From a checkpoint of a small mixture-of-experts model trained on Wikipedia.
Size: 14 layers, width 96, vocabulary 1024, 6.38M parameters.
Experts: 64 experts in each of 14 layers, 32 squared ReLU neurons an expert, a sigmoid router, a shared expert of 64 neurons.
Training: a variant of SOAP for the experts, 435M tokens.
Below are experts of layer 10 (counted from 0) of a mixture-of-experts language model. Rows are named router (the router's row for the expert), up (a neuron's input weights, with its number) and show model dimensions 0-95. Each number is 500 + 25 x the weight over its row's rms, rounded and kept within 0 to 999. Numbers have three digits each.
Before each expert's rows: "comes after" lists some tokens at least twice as common just before its tokens as in all text. This comes from a sample of Wikipedia text that the model never trained on. Tokens count by the router's weight.

# expert 5
comes after: " of", " in", " to", " for", " on", " with"
router:496536486496519479453520527495478489488508504498494512495490526497464511488497514477537544477515521505484469464483540427484515504517497530513442484490474482446487510535484478495505453548509526480458499530516470474546493512527493509486462522535512433498511508490479505509462515510497512514
up0:547517467475504499516514538507493496481505542494486469500502540512508507466480507519519460543507497526540512514475526503490544469502486466509503497484457460493502539477527522505479491515516496510509494496522465484531516461496513522491507486524487509460535511432519560475446508473511553525
up1:516490513505560492520521516522471514495481549497523500485503517457477533519472504506500560487496566451569503500474481475494515531512526548493493522498493497493496504507496530512484469506489555497521489508537516490531500494499517470482452520505429493511520506517495517497503508503499553480
up2:519513485485523479485539487491505481472527548488509490472432468505474522501494443505498436496518474520476515486499499513512502482462467512522489480495478438491497523529501485506503475544504500491488533530519482463509481505502501496507495527493514456488563534469498486449506479526547477519
up3:491538507501479524486450458471517509512507537487509547513542488496452498480475516451498490452487527504528493474523502499528482469521494475523474455513473526463515471496470485487513485484519578495477523514454512480488493476511453510521496526507488485479470538474493522480477484526483483481
up4:491504501492479508476495459470518512510500465486462507487487508506499514508514452476482504474483481462451520465430458454481465484501479490510497464469477539480500495467533526474449522521484482479494446519474478485541494536499505556492457498497495534520487483498487520496497508492496525462
up5:473513571546472483481500528499502469477478511510517462510539527473483507499486491500564532513498504469504482534477514466494510503516499501513437544502494467512460458503514526503551516487521507466517509491528545437501517519530501490458497491478518489507495502529519514493474540513506485496
up6:530527482501540489496512475492494454495524512528484553519534535501463546517495527503495515485523489484518494490506486498481500478547452503510483470510484503502533536466475509498503533520532463462530523496537492502539512536510514513510523501485537472499536536504496531491441483462548464471
up7:489545493499479490483529513528471514505507502502494497510538476484486537497486524440511510474468506517501454503450491492483496496512510479496479507537491534480470493504507474488537426529518513466470511489500490510550497483520517487503434496496508464521480462465486535461493508490502539562
up8:554505464481546477488514518497515512484535477493526483491510486508474514455492529545458520445524493517490516483523514529460512490522540486520463515499502487500519519495529504496504536504523504482481475494494526448483516517537495555460516520507540473449524500502449506477520520509491544476
up9:506540509490495554496492515447454514459501510471471542515515531483500497523516522482489502422475482501497470485498519473510511526480513502493480462517503499467501507526485488483513483523476492425511473538476473520494517505483495509490470511514563477490546513534478530494531512482487464516
up10:470489504510508474504497541528460515474529525500513491510486540458475519544496498510475536463487517461480490521433551492506502499487469518451481492521522444501517531493493495480504514510488505521507486532471484546532518522533489513467507506515486506548492527495455495545507538507475471525
up11:508509518507513498464562545510489526506484541483494520514495520515464474492450513484519525494517508548436520523484516462487540476480493472500504493498483525472494499526514509517510466511457544509495522504536455502512484485534519480497490496544512515457552510501478479529477515456519539519
up12:475515474504461521466523525520464509495481501511457477547524522513476549504498549499512498490509542476479521472490512501533511480539525484501476466491472494452496500500556496514500502556509535496474497509548477450477531476504504542444487546496519491507499527519493499512490495474520468508
up13:472468457458521517448493543525471459489487481510476489462495527504456514526519499490475536515498473507488500514472482472505521481519521499521465502483453506506480472486511467514497491478484439478462470529502489492516512498452488469485477515535432472489503524497496478454478492516524500468
up14:535573467508477508516484499541504528475510474491475435505467541500497497464490498527507523475530504507550485461533546509478509538485523523504510503494519494467516540487516508443492502515548485518489515493493492510575515485503513526490490499486509490535532516504515531515507505501483532519
up15:489540451442508495484516479467452473524496474497478503516458548528455489516460509487524504451480491513496470467486543472521512488501474491505492463484484474445464507505510483523502465519454482506493472494543491497533504469502495486498507497516493470513516509510507477441488486488470463475
up16:501476452509451483516478495472507427503539494500483523478514507486473499500460471501497521517484500490474507522475475447516545511510480506491492513501448483469522494495467449508544470517507500454478526518535493536501493530508514465513450510479480444483510527516519482488508496483469488469
up17:491466496504465514509532537543472510461501514516514514491518458503477462474533509506455492467498535471471506510494507486466532496513486502515477503510489502512492553470460459466441469505447462504480551487521518461528509513540489501484503499498478447468519518504511480511487518473506522474
up18:573524470490538531500500504515508487514455506471479489496509446490481502519524516518519495451533473520521472502506457456487542481504494561502492518471493442496501489494486482541508469466489513479494525511498502493504491466526427516509511491548475496473496509490511538516513509493475495491
up19:524503449474476508494469469486474502504504495510474524468456504484491501484495511471552517508485518508497493453552504496505529476531490490468482454485476431477529473493462524509495513459492481484487489573518452511482519537482455483471501502487521517476497522471492496484464534497497508498
up20:528470447518524465523503489497521514483463542458471480486474512471529521496473491503533512522555484493525540472520516504458518481526490457483460528485507515464501485560518533525497478509538502533518496504525450520510500509524496523487461493512513489523527503507521483528496487505438489503
up21:499521467530525494470493507535493479470496474477503493506465517477439503490500478495513471520506500465443519479499508463511548532542510532516471483529489491445514475494541452486507450513487467488516541478495498505463521522462476474497479513491507472483476498473452490505499465517461519514
up22:514492509527479492512532492519525478473515512529509491505499536506493497459536505533488496494485537487511508500483506437548556525465496572491495486513507476512513519567538490501459455492512535494502476476508505469493476459533485539474517493493511482481512511490514527488458496485441497485
up23:563489509515491510516520458475509519499511492520485509509487455502500510488498503520501510479522541484555511460477511517439492524467470499508475537502464458506527542547476503529516532517522519480498484504515534474523534534490545527452488531506532493530542503512472491510483510484465471499
up24:470517501492466470466514500475472458513488526501496531511460495480476521491493517481486478515481488500448490508538499493489502485441470478501474511511463468464473518514488458476524491512525534470486506547487498457510510513497512510493465493531495451503523498470463515429518488432515491517
up25:513512510527519514507506504484522477534492469538529513480470461538515510522462528499488528470543484528459516495535475498504507488523526518515455506504517542488477490501532495469523475510534517477446494506505454492511496535493490523504458518463525515541425539476481540493528493515511488494
up26:490478470507522473481499454477464457482462531509521532475489499526462473525506515515542511463500496553461489511481523472485473479495470499500496494492488482437475521539467510530503466475490476496465481510497507469502470526520501484544473465540496517466476489495518477493485458518454517483
up27:484511519512515455489492510489493513463526481501500548489522517512461479495475457466490532502487465517513505501481504463510517446455522477560445494504455453446503498475498456500478493479518471500502510518539533488519520458482523487484499485500521453485470486490500498509479490468544508512
up28:493495509517479549455490487491504474494510493503500466493539466509472506483518455521505447492491503468469536477481486548550499481493508488491543483485482537479507459480486482509458486506467473490449493467495496525512508479500484498463528451475483464456492486476506523519475551521470472523
up29:487501529500470475448527471462492495493477481489497521494485509456512531433510521464524508448475471491498462498487488502476482451496498510510464470523479514522468507498482511479525463518522516493494500505478474444499480480514510507438437521519501463485507487455462495497515489485504508538
up30:469483438538494487473456473461490468520524550506509514499508513471449470505527527485495528522525515558486498501508479499470497480499482506524473504502496531485508481536539527543493457509540497521493523532549470455498504454514491520458515482498515500489520497475502499511482477531466481495
up31:482481482523480516509489468510478482488507479484483533446484517435509508459463494464502474460461465498487512468511544493480506531476477528439467516516495453486512481529527506478523500478493551502489529516521486523483500503521505505503487514517491460533501505470506516542452551497491487525

# expert 51
comes after: " ", "1", "–", " (", ".", "2"
router:513538492484537483467497493527522505474391533524496490492482500482495571489521502488504506437532517524507501507499488487546509497486467485454497468515501476483477508491532494468524483540526507499508480507516483512497510488490468521480496451513515452505511487503456492528511491492515526502
up0:460535497525516474522520472508465506516484498482496514514506513495463508536503531558494508516492527501504496520440471485528562510516501485525535517471513444458519474539536496513500493497497521484472486513519500496512545555491477495457496494461479504509540552494513491534510523530516481525
up1:514454500502512466484538519487516479502450488531487475487511506476476516439525526509498550470503489526495503505479452485566489516524489512453497489483467505537442491477477514530514501476497494464491463527524519528453489506502549488496477501528499501534530488462492527532501482518491500508
up2:526488486500532485470416486490530487500541491494475468526476477515518497490463497469478495504507505501496492524515475509488523502476479433497487548455507464528501471506483468512486522482512442518523505492530486505514473449498491467482498475491498468475501478495445479452512490462499513471
up3:495502511508520531494468531509523498524521561536499472541484531501520557507478498429456495508461517494507481538488535513530518499478533512530478482530508470514527509498511519508498524502529487469488449505500511477508514437524515533479522481536516492469528530489501525509549502500522495516
up4:460509487482501531490496478518549522502477500492517455450452498460481473489523531499489497481561506510503519495502503514534504486512489451525516500507523479508504508460533528517520506530542492465540501475500519511493534491489526518469536513480468503534549475471467481464511542478479545483
up5:507485461487521488522520514552513480442504493526476463488489480497514530519524469491457456456536544506491530509542499456483476455473489497468474527539528511489514510476504540508491527522480489473473524521504481481490500496530519446526459462512491486515482494505484529506502483476471521474
up6:550521481497523556444506518517459470502493522472486503513519529530460501486505474502503547513512507490533502497499514534514499509509467494503527500501524454515486552476480505496469529520493494494481503508517470466527545488472468485511479479470544420489474473512500461509494500515548490490
up7:468484473512573534497490494505497496481487465477482504508527515464516524496495499490528480485536545514437495530501495475482511503462508499463498468537495550480484513491511513452551487500525549514482513499528524490504504556477481526486514494522547456490541543508484486513484497492512528496
up8:456466487495496479445485496519519501457458516460494497502490522475491509501432496485505478497531484528508469493500465502463496495477497537493529453506468501510495522522500482519497530557518508549470478480477498490479488480493481512502470502499513491486482496472448477447504496440479445502
up9:492511525491529480488484494501500495490462516475491494482476433495465463541497486485526479457501471511497491553510498480501503494515510489462494506544544504481479532457473505477496465439482512497483518443495436509526492500534498526448495469524471472502485463499517498510482488505547499515
up10:513506499493481452478520491509516500531464505517515500544506523485511516510478491478463451531544483505492451514498486533528524527534519488514468483523510525516537499514481481505503531513535542506519491495505519516515452474455450562499525477506489463503506528492469516509541495501487428502
up11:488484493480513518469499482473492507490517490497475535532500500465526468491502482518513500457496538487509477453551480471492534507472456507495472489531477488451509475493529481461520474488495487492511542522512517521507512486459486507480460479525467483470496516472465508514562454439485530466
up12:527510491484522508526544509466475513510505528489532536493482519469462482480519489491514460514528529503521529512488480519507555505511510488505471488501522489453482515497454484479469529462447528537531508503450486503490516449492495500532496492506523497536466514472548475543509488550492538510
up13:467506520480492508509503491522499516525501512553498470500545539518464519519511450526517501506494504505556551501498490518549473488513490506496535471472514465499454533501509548499488502529522459470511489501514531528519480495490500497518563494515505473515520514466554533552480507477528498521
up14:522525537514494483474465512545520553498495497522493477481472495473507505488515452478469523431472476523453479544443465500495535508512524476494515501506480502485492508450535480483481504527482534499483493475473493492493467456471498507493509498476482503493522487483492478536536465444518490503
up15:486535512542538480483549499480517519510494483472523509472492547476479495503516497453487541464489510522504489464488514475497510491465503462522512490544534479515505500509504450496536505493489456484503505495489441495528514499497479534536523481544532488451544508456496468530506481461518525487
up16:467492493481472534479520492516467507514407496479490492505518489530493518491487503469489521470501509481519558494511525489486465494505476496481500468531498505508518497525520499456477493469564536523508483480529477503480505501487516471474493463439496458520500442524519484459471485504489521490
up17:493457494515507490457521472542492484512466515526493473489495467529505523468486446449487513498488492483508493520491463564516464490462503491485506429458462467511421493534517477507498524467477531506501526483527461508489502514504506544500499510496501506523498485485496488503523501515495487467
up18:505506531512529493445525475465482462473457482514519506494503492490498534477492540520521537473470502480494526524499520512542471479481490462522495487503477515473485504511507492504518491503529479502486461512503477486469497468523486478451483549520489481483570471508496432543482513472550485494
up19:513518440486521521497542469508505510503484551508498470514451475501506568524529523461507489500506522491488497522515525511547505491476534513537471494518524519537511480486483494475496548515509497476503494515497506519510459461476504476475495484541512457466534495498444535540540491480494490490
up20:532464469527485531458540452500464470494471525519518500480512495480518467497510476492430475480516479488501518468459493529518524498474508510494485485521481479507499537537533495504530499501519527497529492519483437534518509522563475494467504430514507507510494510507469530517510491513502510490
up21:533566477541497527550483507568475498483512514510482510483505524480463451525488498487499522470514498495530489547522486533532497529527502485481523490483509477512476482482478520431546498519505476483501491464482458497477520502493498471512495513534518481539501484519517498502532522492515445503
up22:502507506507500479427542484547444506489483500518489505487492542455490534505472531504482541462492440526498494520506508482454489507512511472484512502484490487450469499469499468487498496508474531513482476523483495489545522504482507464470485476473475469475523528484508529460504483531469528519
up23:508477515490503444538518523554463521494500492483480476469510487497471471528510508518501506508532483506493529507494483491463561470524487456476482501448519474484481505465478515482479512495454466498496543477505465496513543509484495473501546491453505549537468489506511501508447500497510495464
up24:507516530526502533470495493500507492458487510524540484485530467476497548478530518559512523482494497455477521473455465479491519492525484516508512482526480491451525494492534536524501471513498461514529516522472476472433509476487448483486480477470469492507493512489451462506479481486501507492
up25:524516494540516505513530469499488509484483534543471470532481473481514482489515457490464456482531499528471493542489507491540517502491456457497488534523519486507505568524501499451526509485494474519506493516490488502504519534484494547471504475471531430503461500470467493508490519506488474477
up26:474502503479522489535498494480509483460496525451486489506530497485562532517528518475453522459484508477489435472492488517512497535455453546480449480547495479511523517497483510501526442509521516503470497499500478477464475475525500517491499478532495488474494513499475491491518514461497521534
up27:496551503524484498510470554484481476480444477482480491501479507498488526506499481441475474477499475482520510477488512523509490508491497513511502488511480460488509441504476444488480480524483498534528463534512512496488492463451467504454470469533475480469467505487530501500538501501493527440
up28:510535448476501497526461517475478515506501544470517510515527481453500531491511533498494484455509511555488481503458457524503488519467483502559483482504510449521473520485478491512472505488517461514502490492488529494519496485542470538484515447531501452503511514480503524489499521490556511516
up29:505517473467513496491503484505488559466486469526487476450512527511477489461500504510490531518511488474497504510447475525463490493509460553513466513464522489487501499466553486517532479499498465516522503480533535447528463492493511501463533485503507492439509476522492478488488458488465508472
up30:503542462447484507470480488492496525462472453517475493488454476445454481492486488486512522468523516498485484522535473473523512533515561485509507519504517443473495500451531502464508524501521454470529494507513524501527494525465484490505491509481545482523487499478511475522486514531506511517
up31:512524521488509513473519553502524455529477547520489453459466506509532479497509490500555505479536475490521524468479513463467483505467493494459506506489517485492509526502492480484540514526515493502469487504514496457501498546500541501501475499546447527497513516531524484525458463459473481493

# expert 58
comes after: ",", ".", "-", " the", "\n\n", " ("
router:510487506502494505503521551487464493422443510505521492492486480454506514525513500532509496462526496517529520503509504528472466486501527520493506472526477524428536525496522517452472524522512524477427524510502477496497504472520518528493460487501510471504508490479470459513504515505488518526
up0:502521518534530508535462533500519505472501481483515505500524529503512529493512528544491495522500452541540468536509501509543480506482530499539521485571552468477524484509509522530475531506505537484464480550507484486481519505489515529524511509481473505486516537496545481507493478508556483511
up1:500485510583480495494499518512471481446470524501500459528508503536496459495561502504488503490464499522520512518555507489489475490520494492484473501515537495461524513547506448471510516538541520480499486493466475494467549468503491511504514495478526466480486500505490470530498526506492528468
up2:528535455457487543516506488499493473460527484520464520501429489474485521486490487494519511540498502529458542511503544520446489534516503508542500493472490482501484550534520503459505507527522541477464511502513531506535524507515534537471489466489485529493487513505499492501499481481527527510
up3:510470526504531456490535506493456495486500537547457488516495459449475506491482492494519522515530518514543498516498503504501525482516524462523527493512497534514522551455496543521475509476474479506561515516503457496503486503473489475465481456513496462531502507473529491508456501508489519545
up4:548491469510484449504520508518471482469506488525486489525480457490526469492526527507497458475495470514527503499483503495464520479504447536493497499454473452483507510537484467445485520501493526475448516509499482518489511486497493544500496466455504527516487474533520514471501482505549555511
up5:485493491472489501448476480492473465507488479473502495497488498490505519536478453491506504498499462479473542465496539477495453492513504509450482515490524534504463466499493494492456492521497550480421459503462478503484457471509505532501470448493498479474506497483499465503454475520516500494
up6:513515472481503477517530510456515492496505487484500506519501545482543499512496509517467517448479472496542556556466523489513469503512513531522485484498459536465483524535536492488468489513483487490456452529467450506502474467484499492517491482505495493499517514503489456522524479513444504456
up7:526537512502515544519509551549528516487494494488458541489541521503492525549496515513526481508506532531507549490532536526497479491502494522518524501535536496487523495505495539426494488514535491497486554502513505513511471510500475502503494549529514537496529525511519514552512527488526506480
up8:561567488478513541506503487484468547467534490531523468523470481525492497540474552547552504481551499525478490495546520533538495495503509498507551500522536498503486516505491487476500509523504506476490489501504509474478496503500484484493486511503511488518514484533486456455532522466492500523
up9:500489493521506512517541510481526488444510527461541468512510490488493478483480481499544432448530520536517482527530474506465465495507487525513482480513515503494491502517503499490476484477475548511475504492499509474486466430489478490506523494483491441448505500504476467459515540497513507486
up10:506513507460505512509517523473462497444499473466496482450478516489483494504526513527472489500499482506464472517481550536487512511495489539509481460475470526486531500461494500441484547491496514514489534468493501484472501519483517501495529523505506470483480464509458486462434504470548503539
up11:539492493485483510532515489531461564488484454518526483475476517454507493466477446481508497512502456467536495523502527514536504526518535494510529501515517477482491468504515535462471517475479518509480535527466502504499510533502476490462438491504484488491482496498527450478482538484476472493
up12:499511507508508503515501519467460508485506509474447461510462488551500473478472457462494447472545517508521512524501510503465483490496485486484513491501455456464507530532509526461507489535509476465494526477480464462469496492509500551471480547477480455478517511518523468478480504523511502483
up13:453497504496451533489485534495474491448473515493510487502494454533490502525511484504482494461500484484507492491537468474476448484472535490458523477531476540479479519502520462474507500488503490471484468494482485524509496518548483429511489484507499469517458491484504452497474495473509556501
up14:513520472509513511453484515457440501489465485499486513530498500485487472514447506497524505475530505484513508479467546459466504497555543537485555448522498484463491498506531479481496533498507532543466522506489490513530497496541486546476469512483512531528479505513501481464506517505509501484
up15:509480550498475497497525529478528448468474501493501458524481522493532497491501502529520486500533503519488526481469527523477490472498560454551476451499489544491508505541498487476510502524528476503514535478527506453477457534472507496493506477509517468507428505473487484518516497524513506494
up16:489476486531525511462526538480497497473446487509497485487518492469487462467568484506504453474478477523502516511499479523494479523544482531472493458503485535507522517524474520451512505485483504465475519508475468476483522461521543495510476465502510484487511482494503497507485475551444539520
up17:532484537498521527540501529503469513513491503496459550511515493486496534505494497523470536542537482535471524534517502491479507519494512502490465504477535477488523469480560519487516516562505540519482494521558515482514504491504520509456493505489508470534550511530465482539512479514475485471
up18:503481485473506492543506533457462465450471501507482501526513464439521536537504542492478493472535520475544529463541501515497463512481509544524495490521507486505511505481516528477515547517503504494491511547499490496518474523530503546510504494482522462541507521482514515528455526501486519520
up19:490515460495517555485515529506475513499469490501506537543493489492479520478515524506478501547474537499494472547536510518518494502478507476517523473474494515475491550532526502485449522509446510487503510539548545494485522504523498532487488525481536468501501513464499500525536564520538505509
up20:472512473523516502533494538450482498478460547514525516458495505447475488530466502505540478508572495521545510470514482479481520460510477495534501513531559527511477510506498527503504481508521537544475507486511496481518507496515506502487483461510521463455543505478483498518480501508472496491
up21:506497481496485525441512502489474424463494538494516493506497458459499486490521482479484462462464507500520504517494490530478474510504484505495499536530518490539461528486511509530433514490513472490485495521485469479486492502427466490484478519471506444496475480487506517480528524516499501467
up22:490508528512493518470509507512497497514503438492519472507487514462498545486494513520515526551497527497460465504504484504517506538519516482489509514525483482441529527513485489505480540500487490508531489528553531486512523528494533485502513473493538558547557495462494475555490522493496496549
up23:535524518499493478489461519527516482496528497519488460467507491483500507522524541498480510514525508487523495512539531517490507475484534553506496475513532499426504536513524516476484502544506499488496483497530522483543507507541530497494511460509547566514521523476494511436550525498498496506
up24:515530484482497499530535536476495558490506540449482558501489502487493523558542489539505522513523499552525521524538512503487459487472544524500477492496499517485533503484515535536516504498502518480506527507514488480509503491524564509505489472545509471507510518456487504513521496452520512509
up25:510464485507487496517528536503488516476505518531477459497425474500500478559474516516484497504493498498464510515501484509501482473479498466465508462546461489453488493502514524490489511522481501495518471471502468555458509502528545501485529493492508509539482511514476439516491548523478485461
up26:487461505487464510478532476448478519475493511482510481532484493475520515513483529540498476446489500466492508483486513468463492450518507508480519520520457520448503481489509511469459512545520479473461460490496499453513503466492467520483478467515461486473519517480470495506534470462518511477
up27:504489465512500488466505496446499503498483509499504510541495449453548452477513508528514483505538468523497492466504503482463459505499467542500471491506510575453462519490458487486512485488538501477473498477495496555492492536495502527478483464503493480496490461462493513493511494524474502528
up28:462542507507515484502460511470474502490528528523444524501526489483500557491516525497453508517522510514471458509507494493482474501527485535502479440497471498524519555532501510496520511560482496492483492502492487487510543480557519496504482485474499497527489494487448522477462484513526474542
up29:526516533502496526496503540509459449454486552497538494499525457464495479510499497491529509485553508505506475468480503474484471530488540489464519501499559489470530461489520475492491547558506529505470472519537493488528521509519493511501501488465498507517494507534497464506497497498453505534
up30:510504508500485521475469539517523471478472498543545446518509480515494520509478549501517485481506463540519489493507541499498427457477475517463492475504497509450456512463498489506493512525512512489478543527499506481518525449547509533507504501491524515488491491504472507486498545465481533507
up31:480463472507503570470503493507514507506464515494471521509509485468472465502499501501493519493520517472540496470478488480514441473475516511503562495525497531479513508523512496492494506467546539512491505511474492511503494499484519471527433510521487452506499459516461428483535511484503492525

# expert 35
comes after: " ", "1", " (", "–", "2", " in"
router:494538495484539501458516498491519499462469485528487479516475497489450535508530488497525498454512531487529470517478542502525470458531476485478506522528466526482480498487545518484493473514543513500491496462513457494518497540531474492498448491503508448513477494486512485559508488479472490543
up0:478548479510492529536474460505480513521537515501511487491499499496532549493504529469507509490506488527494478511493497509506481471495448480448500485545472514497478472465535542499503472533503485494521489503544478498469476519528528536467478462496453459508554526480538484494544481485487485523
up1:522568540484496498518492526484538461454470556533503503487534530463504492522481485459557469499523484538533518460509531481548505476482497466509475502482473470511503501481498493508516450470500521510506510492509478470516516511508513486483522513548514496491485466471524520516512526498457499496
up2:524480512526525450427509531466502493475503527537480506504521489461512490529505491509499520520512469526514499487501514524472472474506502465521565478498458527505525527505552502452485480530534516505533454490494483516504500543521467495486516500503518471481500534475486502504521533484462538527
up3:461529520483500489463500499463474499493475528514522465520481488463521499515491511488441501493487547474473423511510568522517487449489486526512500478497467541498497474532510504509537510490542532502505488505512481447514512472480497518529501480522467470533505500478535471481490494491493472483
up4:498472518522469507461499515463500505504465476504509489477512496516495543482473471495485525531519492516565513465557534559493491486504447508467497492468474476502489534511504499485478515506507492499505491530489489543526449456533438483499467528520507523482487493520490490513521490477455476469
up5:500563528504531435510504474476477489521446510526487523477511513519516536515495483491502520499500502501490509501523522509503465498522503517487513471488505491484543521547502468462474532521524539492486502450512521495542515513533494479515515521558495520489529532514528485506463531430534499505
up6:513472458488514507493477474469507493453523488485504507538514498449483502468489506480465466511516499513457484487517494476548508494507473459459517492519493482510511497499480444474452428499486456477473462496489468491491508456511520483481505493499496511529475480472470494498511475496455441492
up7:474512508500547495514482522491494475478500477468482498485528487511491503527515510502517517487499496522474460517467506459483452435460478450484471527497543489471493514514531529512497502497545483515464504474457459488530531530546524542491464435513520494508470509480510499513490475474482514495
up8:505516509496532482518461498506502526514467496460509546510499502492466531496483518507521470486485545510516504517460490547485500519502520471498450491530493533435446473510510544480509545475482537470461498487512471537494510521470469494522498478429520502497502480516498511491446510498494495510
up9:500501495431557483557551505510533503460493501495501482497479505499469508479483512508519513479455535495515491495464531512491482531522521464513494507516534480447476508506474496527512517501497504528525500510504448503488487486532525519511481499532527505522420497512513472520528511454478480531
up10:507544478458536495523510521482491502476495491455508523534453501481476484505477549487479542475488506489532496506525476497524500527510531470494501491525489473531465493547490496460515446508516517513505474513473471463498511487521489532460462526451534509559504489503496500479492521551472513475
up11:510536539462483479455540487491473482478505474515486464513505501499441499525468525543511536503507510489530525469487488488488480502480506492500502524488478510476445487471526475462487499509524482492504505461530530482482522509549441511516469514477494473515541533523492465528530466537515526474
up12:485488456553519486519498532513474522498503515513546479490510469484460496491503461475546556459552492498506486539494497454507478466478513488510532515518498538516503501528501529514487491481451517498531529463500506473489518496513470470511533454486535507496520460473532468515479503507455496505
up13:529504480449504517476485528508552509477463498495520481483491482504496483485522520480526452492476502497529486469515501502523482512520463559508485487528483465521504530499502491499532458487499539457498460516468491419479512504533489514491505526548499457453483501488519490534475492469533498509
up14:471454502509481484477500491492497543500514472492507500507478466523501534491546551512510477503494522515483512469446450496514461450471478548518438496498477492510470496465474530469491485529532481490479514492495489503537496501499468511489471524446513477497547456502507475494486469506495520533
up15:505482503492492498493486520530516503512487536475473483519465501477494517561526487487532453468512458468496497520539514509480528494542528531510470538512463503440513487496555471453506522522524489468496508471530482519521511495496495489485501508500491498462479557519525504521444481531525532490
up16:496525472495542495491501512488522490497512492526489471520532534473482487496475519456506461477499514476461488522498544505557538491511499486477495523507491497511507450479520475473525464502533468503550503488523466541510498511492489488485485441546524418519509546483512514499517497496523495533
up17:480479504460476508458509511498524557505508498481491463488519481496491532510503503478525518445462465538542492504524534507475472501517490499557544492480550493475478524511502490474468454513525522474510474466527536479482475533510504492489502470524484480514515465504492464488547501491469492542
up18:513511503487517476489467487491485476457515508469498509512476514455467528519554475507527483495480504476501498500489476532491487488501507515460518458528447580486491481457473475482472484530520498497524518490539485486470490533493453486462486505485495492488516504494516434526482467503467456487
up19:511546488464492530521489479507474472480465493528462485504455535491497470466496453470468445520514498526503501530519512478508510476495474483504519543523458537488533527513527553486521536499528510489483484464488496503506541556509490507497489458513482465499534499443475494522497497478496499503
up20:535505497510501501563519511470505496513441492515470523494529481522493504535530516522507474499528551490490490532517508501496478515504430476501498490467461480517484490527507498478505506513475480472533496541498524519526533487510473537515505466501513496579507484526546479536478521504526500543
up21:512514505560527506499514478495450497453478508515542429525469530507517479440538510494478508490502539518531488520505539515459501491545531479473518481496454523478491534534486474516442485498507522504512518500529482498496519517479509495509459464508501491505518530485525506534490509480483486512
up22:481462499485504524428500523516506460491443452482524475508487510499457529487505469530514465471491500524495479531499484528489496486515456489511453464533520509492507523459538473489490485501471500474464499520465487453534508484496486500516455465482504504510470464476519483446507488510489489497
up23:498479466505519481498486493499500496464479533499495442510517431492468536521511533511541503459549474489531464478502499507494502452514497493490518476513523498486482476442485471479482496530487468480485485526445539524524512492528475491449514509483488516500492529498550505497457494534479517503
up24:455510517486529553498481549518486506502483512480489465511441525460504522488510525515494487492524488529520458485506490476512476454528464526529506536555505507540470509464530490473532519530509515489493567510490529464485510505455501491514474504515520505485508547498491463517498513499516517472
up25:484488481518503461472525530480504520468505531521518547495502514502479476458494482526515501492455483510509523510495493489479514440523509541506520482477503471478500517509507543471518540503537466546506449489513458473482485481520482455487474497492474461545464504494476473495532514462459470527
up26:487518509515507507490482489500504480503477480502478510501472481446469495464473562465497465502495499470553452497457468532525503505468464467498528515489475477474472508556524522459451499478486519525480504499485529539531529501521491482487463502448460490515486489502475493529493519494503528518
up27:516529494493504514511508524483506463554493488482537486503505481512482482538531471469521490503530504515463458547522499518511528486485487487479432485503479518479490527503516467547511531478515550497504544487469482486490492508517455504475483468488563488540454511509520474531494463486494468483
up28:481474516512431451496519515500436499525482515497452492456465500492452478503490427489481486483494493495501502542492498524502469456480501513476481553504468509482495487500550475489549484481472488492510464474523500525500507502516493470539508518470468470508475481497496502513505500463503515505
up29:497530536490516516494517503498488478522489506516529476531480507496491511511499494492528478505514441503529508528457522490492488469494524494548497508482543517482533531524474469471505532507507554523506493536481493502549487549530493488490490468480525468502512504569512483539442441470493491512
up30:496517499545493483466510548531517497509509499499512526479509488528510508522537510469515519475516466478460514512511515507524507488474486487504506533531513506510520533456486513522518496478503536490540511536550441527520442487536443528487515506442509486498499498511495481506564525461491530501
up31:453500485506465463479488501526515492513481482523499541500498492493473532516517511510490479455493505514484467510526504469506498488456475531489498479523506519519494451502519467517496461480527547493497470468487451520479425458492475517497478460507518497452449480478500499466536505512532489462